From a checkpoint of a small mixture-of-experts model trained on Wikipedia: 160 clamped SwiGLU neurons an expert, 16068 steps.
Below are experts of layer 9 (counted from 0) of a mixture-of-experts language model. Rows are named router (the router's row for the expert), gate (a neuron's input weights, with its number), up (a neuron's input weights, with its number) and show model dimensions 160-319. Each number is 128 + 32 x the weight over its row's rms, rounded and kept within 0 to 255. Numbers have three digits each.
After each expert's rows: a language model's description of what the expert responds to. This comes from a sample of Wikipedia text that the model never trained on.

# expert 41
router:131077104156145065113133103082149094134187121161157119089123152168063082082153186090137126133151152152135088140128137170161164101100126121164172127155109130108153130174146152181122156121167157103180084094105147103079091088136066097144134094069144164209143104165177128068088097102151121117166137084114104198110145168150174141116090138168114091087165139106118107105104146078148130179076123170091076139160192119139120146181130106069068135135126153101134131135093091117094175118135129
gate0:150102105140142110117155074136173117133065114139126153173178142116141082150201131203111156127163140161128106093179000147176025144149156084121165143146088123121086112114099137158112115096093159127164159108125088116104108081151092126111115113106118094119119129142103140119120161161156160105188077184088127080144161079149180123081062112114092097077124119096049137114108126111106131125094129205080083096117115157093084176128184089182112126110144123087146131115129085196087059129124170
up0:152086124077161089103192109122122078169157083104158099128043125143172102119127090134125208105122106110160104147163079160155126074141137084157111162163076073136109106110153075149065116085133115060081140142143149151117167118153114066105172173087173160149139177113118094172112134132124161179125138127104139114080102070159109156118088131187138147079153089075113134079155116121153176136123126137145090080110166123178154075171149144143131148134099171139144119130134076131164134145096151
What it handles: Of and descriptors

# expert 22
router:160158100152176147146126142131096102099131087149113101097141151215086110111121131053155087123145113133119122143119182145093046116161093135123116198145145129117102127124163182161158149114187116150143073148158080120186235127149079140124139094114163110097121153136113121114119143116128125199131168063111081157088169179147101147094128103111073071166077165137093152069044173120095153164131136138150118144188179160141127098157094148137126150118085185121124147092064076171093150072090172
gate0:159105078133213090094098126127143046124110158119115148067091139095163168094166121135069156186136115109153138149118138136154116127172166130096166137135086163112101089130167142084155132108113140091149091093147139135148138182103078192120128115168068090162140130158125130114143195153051123094137161127102081189127100102091129138092134122153136124182164110183110114161115067127186161124124147161108134095167086127214080094144157109082148102133100114135112131158121097176059120128147113
up0:142111095129094078112088122159122130102115080123128140139124133124129085092141132124100092129160164176131170133109190137115112191204089119123135138084118176151170114078128132091153107106158183125056132105149124143170144107163140165135116068142127127109111138121142088130133104117145111114158128162125125218077120110123147105188081096185140112140155129154087048109127133137082104161142099105061155090091113120132126058139140147164158058129112116084127091100084086144111158115149074
What it handles: Quantifiers and section breaks

# expert 34
router:177126085176159118152153161123123127114140132106185114192132123122138068146120107082127137130182090112139073118071112149121105121121075110144174123189162128116141135120094126134194108067140112109190125132129089142148088093160133129103138122113149118127145085143095080156115117175127113152150137117073132153104095157108084080101126128128085012132124141127137099102031124131127094157154088083109126138087167142096103127119135133112093157144090153128152133143097105160134100093106150
gate0:153114093075125115081123207163134143179114165103126125133109183088157172157155143169146162092183107133126089109123096137159138150107128118111120101118109129148169065179115135157139130121160147126099129153082101084117107142133074182148165099130185112119077156148158076086087038193155092123114077129149145163121159095130155120137061029080161118115143071141137120176094119127110124101143196129089098107149116083135105059086154087172162141117157109118153135140106138125101115124146119
up0:122142117132128166131180120095126130078183151121202118119111117099128152173112154144178072087148084148189124197103140162121102100101162117134137146169209135112128118107117080115141125171127118095175113121132151138132082149163105126086113123068139152091127063146100134114160113126103061168139201079115104069074184153139084174107152121106038198043096148103118131123129170138121150078139153130103137131126114173130106132174100158158081130143125145143115065139131141152126172082085145
What it handles: Years, dates and counts

# expert 32
router:150101057180120141121156106062083117126104081163171102139136145124117100142120123115146084154188126165144101097155106164147180096138093152151127137190104148097160152112127142185180201076164156085157101161123094135128167119147144101142096138126168124151140040116175117117165077112105114145155160116086111139119155156133122155150144141108108093084154086066143141104088196091125096106074088160067091126122152146177148134151101089041064157157095119154157171112115069166092121114117089
gate0:171092205099143112146087152124086127058133130124144108151158112148136168154147179133109164110172182183073108150104110117059092062122122127093130136141123146129140128083138072145224100148074157080129094091142103175142123166143075128129149119114086168159172133117086104088068098062137147112119172101155127179166187193102153145127102137141118120148123131107123151129121141110079136201137062170180179181164129122102112098144079173090127118113169112077132086131083116114094140152089114
up0:169038125102164114112125101119136123081103149142143097195177072165132072094104131081066150136165131164105117118176131123160151077062101140088161115127160149154129123130137077172154138118144152061109106131125115115154112155156097110134125129138113134124094072136110094112154159121085094153125155132137124125152141179071156190130063111126192143107132122146097147160051163143129061147125117126151123121156129133135060088160129109084163163096126160192128113179150145206132113118097119
What it handles: Sentence ends, articles

# expert 28
router:180113102137168091112199128097096097094169161121117114118147077103154165130085138092142177129157110149148144142132142154168083127138099144144138135163119188140147108136183071124172086145134130170156135048080087131084146097196085098183090171084101139103115115103128100164106121137125137088128149082097121135075156121104127135142101136129149142095139198110100085096077158138129139108176091170097115081161107120139120114152116109134117095147098144116125173105110145189169123133117110
gate0:149117083176174085097131152127132168085115156121131079143196081123139134146143215092063214128152124112190126114108144129052146100083115115137160111095144191141151109148085124119122132095096154155139104093171112115147108127172103083156129131101155124117115131098141111134161130143138087137120127107086164089137119132163105103138117103137152162129175087115132123176166122133098119162114079151088146111133114131115130105124097095121067204108083146139082138147170101172121125071148130
up0:135079059172123141164104141200140160129097138128109087119167084146119097134146198118100098104129079110103097099114155115104175143141114132145148126183141142138134117118178145175154126070140105128159131034139144136148142124161172140161109122170153102128110116099070131123105128078126107098068116157105144109065119146206143101160158113131177112160139155152108089106125154120158177106111107122092145114130156171160113155127137109167103165117047116109132101184083059119082145120093143
What it handles: Entertainment words, word middles

# expert 44
router:127137080127120113081126127132117162089170195153117138189120153135096145113161166098099140117160162217174132082126146149135114130160108104164114106165172191081157122153141136085138115174185172095113145097063110131135170131142110133152134152137109147103133134128146089131132082116134127081182138120112146184105087143188094120136085060120115143089122134089119115115065150141098163128132127181116120107108117104112131093140134145091116166143109158100160167170095092171109143139173138
gate0:140054123166153110159099143094141142175109152131058094149092153106166112143081141079135125191153163155182070106144118099081164145155122118164151102096160178148093123095122137119112106145113153093184087150129134066156133156127163148158123135153159110101146094104174094146108104171125093141144116127115180093154145122118132117104117063130186071129120120138141085095086109098076121117169092126142159129097134128128120073166142106047113116126082120154164098102192129154106160113086077
up0:065123136129159079176166128124122143081157149105113092127093131194161165132136160101147147100098188113109102140080141174139178124185125157125112147083093218107048127114105095087085112131118189116134104087098126077164100129077128143090168167159143161134219063144182078131164113134101090147138155118139165120140143154044125100077080135075101124144086116108147079079144143130153117088131142097129141166173178085209114124135135185080135061169141108108156168154144111131023120080102067
What it handles: Heading and category words

# expert 2
router:169102059098113151157159128155096122099119106094166122109069129157074105104108142110140152126175143087108151080080128141128132078148094121152127155159128149153138081159122178174132168117154140182132153178094073153101195099193151108156179179125175143143176096085160152092127109163187162166159111081119100127104159106133135125154118113144071142097164100082116087032095177116114129147149135139084083078086164142168147105160096086120108141167125135088100154059087136093144130111135179
gate0:135129096142167136116145105137162122056068167185151157145123122128109156136133110107136130149156124184136160116107109123119124108155152125187121174158148169101078135172133120132097141099147113185154112150105143141120098120150086113106173089103143083135111083150100135144100136126113089079156072131153102178099138114138149121148167181180142124141120080088087130090075127120075081154123101140224166156148163102119124126142141192060155148157144146103115172101100178103126085081116160
up0:109104166140108129097122190135142167174146176128040157129121092159147146099132147100091060142120113189165147131109116182151127162144132117165173126114097173168155087142079103194143123113151127146112162158116172121168162109130133165125171123105124062122102161144150117135095205167131139100114160145079116107123138173124138133133109104095099071121158132129148145159133157105176114158113181152121096120128130095122070103161166157096128171151155136108129124155091087173182069130125110
What it handles: Countries and nationalities

# expert 3
router:159126092186100173104136117107129151071110118113142129124106101117125110144122111136138099131136161161181085075060133121140118084175143121135136172181191167135141155092172156153167181112171166154164146069085092223164220073163100109135110146164123124107159094107095095087071120148135096141134134102078080148128137131143099134088139156136110099145177143075155137129135125104114141133096112133159131109172141142119125113125092063084074124149136178143110174169065112120151065085093189
gate0:143128156139094189086139150086125091032133166076141125185126118113108146184158097120132149116100134155139083124142109102130142107127145095165146137166164164043097137066175131134086123144165182170128146079113073139092165180149120097093128138165142154168169159137133114126152135142081173125140059173138099130128109161104149117115155123124124108074188119130131083167133152153106112088192107147098135162131094135128113068139102067123120171126118099165151159147069128105155164083167162
up0:149138118158108149129159141152101104105120141141185143145127140131096076113125111129118146135109165146168113136160122137121126077136174075134150223152164122146097100095198139124128182116142187150096155051116105130141170125091128089056076131155125120097185117139057144095115131138107085150124101139084070123090099172095058106078154066104144107117169166197136085146103171167097106067139134148112148167106130090134100169099158125072129166115082143156081147139112098151171137153111159
What it handles: Sports time phrases

# expert 20
router:179133088173111079090130108137121154109172161135143094113073138167078106163168104081171149156163177110197157120082129150161161111143101101219102163173163155104116131149152186116114156149130161148123100053069103105091146126109079147170119112124119179153126103135145103087113097123144136187107154112095083135137180124134068171183142129115122129093126145112119101088127146095091109176123115154149107131112145166163126132143090108078054148130133168139123183134110088156113112118140180
gate0:117152086109167159152137103119078112169184118132164056112066113165191097093123087126165139160154104147125152087135135153023085144087067131160150138145136101105139116100130105180095167097120167096068155175132138127078121126118133082087111139134178139137092154126090111158148132131123079122130111166139099112131117114135152064161197185243113111138174110134169164097101184129218075162138153161133121124148182115126153112123187159121092134140091120047174109179155169135130129114164127
up0:153144093047167172154077143077109176143205089168163151134082148115168114164137128141168077078155106136170183110098139117135174118145083105136144132156122117104095113135137174172102158118136142152127175117108135136140158131089070091111106137190135122146191153093171128125142184144146132151087184047173120175075091134136131107119137187115173146143130159099162161077151078101155160169212101136159129080122131111114181084148082110108106089153094121088114146155112188124141133115125101
What it handles: Biographical possessives, education

# expert 24
router:166166094111142153137118095106102131166141112104092120128124094124124096135133150136141107110186154164119120155138147152096125132133104158169121127155141106099144108105157179167164145150129144135172094135085056183094161104138090110137112171090124141093105112091115108123052131104146148180153151089143092130139123147093080114106086108126117062115163153164126167137003157082141125121100137166127126145089193106085121148121120099077103195143129123088100154184084133148084141107110163
gate0:105137112174151125117162147110181172145145103142069129148149147142127085130121140140097104186131136068187140107099134100159117139132141105124154127072155132069138068116131150155140123152097107108172098081074111144082153114168158147161161139057072162162136152109160070075070157141151137121182143115102121110085091126175133122143153082135102156140067168134144118105179165135082191139160165171109127128096126115099173119065143172131073173103132103142078144109147146131145073059133132
up0:120112114119135162101120125146156126184095148111079151159137127106117088132162095148115037206133084108198115099148108071145111149078166083151118128117101159079095153150158165154112104195127141096153124104097138175115134116135153188128166168114103106109087149132148055123078181076118144123146084082106145100088105147146125123144090120109118115174125183180093146150149146140098169139149162176134138096040106146138128086094121183156130166138143120114078130183098148098069145085101126
What it handles: Infobox field labels

# expert 43
router:108121110105114095129106133103082116158097150107086093128167049138114132108126145071108166122138153216101076107055218159150133101121101157126155185108053084136213156139117153182120163113173174085148158156104108180112121119143144097139108139103123127085134085111082132116087122159115124116190174097086084180079127132171116118077091119109102061109108162134101099065105173078104180151145121108063049150123158122102101116151126065131086123135087172143164128123135158176129133095123176
gate0:128136131120214123150137158082098079092129185105138157113143139111129169148164143121116176150179151110113193153136132128096164125165108166110137162086147133098062110142156197187103114116149079124170094111150092156099199125128124159152109149169178107101092157155129134124162124167115141114129113104144166127130065083138141100138111221094147124186147125127102138123144198155147097148086126133123124179172103143117137097119149157196133104121113121087157155164144160120148134113164166
up0:162145167106120180107142143168191100111175092118118126132157153113113153084123059148151134140095085137058102070097092127114128176069100125149153130140146142099074104189118134116171123118134152134173114104147157139112117146095129150138110171161097131119137114138233133165089142128066143123130134104160076200159196129139145152131166122166115142158180139149085143158139153101083094149123122061097190194089103121103113103195083114164154043103142127097153147140121116145096085105100134
What it handles: Numbers in data tables

# expert 30
router:160096144135167057096138137132099149070157047096084109096118132106117088122125161120115098140202195175126109131163165133151111122138081107150123144167156123106140089146142111131110141179070155138109149108096122146155123108133081144168094176133151117139087154136124101119155169174155168110169149103075049138072119167183138170093132078091108039127150162165116114133101109108106092145127111116173093107122157137137105161113105141137112102165092154109197129091119136131072151127072172
gate0:145142082104189111157157135114157133135120132134098135138122162116071108095089107051080143115141169173117076095161157059098133163119128129204170144211134127119109140082146137083120110129118105139175154161122090133230119117108082178115120126115128163068056124137140128122118156108084156147116169091163158101181126148169123136088165052072062107115091067096091146113138154136113101172158129149121116103128099126128150142150106129128114138121122144136096091129173088127154072135116147
up0:188111110130167186135144109105117117090138104188145110087107089146121146152129125122155082097151085107144100124142072099076183104169146132138192159173081105106136131130106120138087120180143107151188131154132146148144189132132159145155118060100131147101102075121170107141092132085039207093097125137089110114094123101171163103129136186140110117148177100156174151109165078150154031153172156121125135027097146111144121145133152115145149122118187122119133145131064115138164098109112178
What it handles: Inner consonant word pieces

# expert 42
router:203142115161119131134114111157058110106142108154155133154169083156140117116125193089099105178166152150158126126129148157174174135159085115123119166154157146123090101141102169097139159123127134136154138078053091128135182146161140163136146166100119166107119112082095157095101133155087157092109136088138059102095112146138143184091184107098130092095118167130127113099093135123117150130089073151070085166147194131119084105171113037099150140212079127154141164116107174181098112101105100
gate0:160092108137137200115111111141148124214182155150180115157108134096125152140129137067181156100179147138194149057081150115165088139132103103154068146133173134102153159075157068079086152140100182140074148082111129165176100147128088102122122124075099138116116147089132111130127123221129063160108115181150114113138134109113068070151120165141171191068136134148134126124089168104189146188181069112217140170155128156100128130133106081159116125144103201128146134111115132132145099116130156
up0:097094145159176205108107171136139098181146136168089147133127121151105175168179113131091124128094096094155127067116174066172157191141157128095114114123126154215117159085163132085107118102067105150094146130109128178160156126127116111112068151153094195124135152130151132091160073080103056132148119160170142115138126120069051097106111145118175197085140128129131088139082120148137111162133155149185174111151158151070166144140135165113180115156078118088129112067119137098160105140147157
What it handles: Definitional article phrases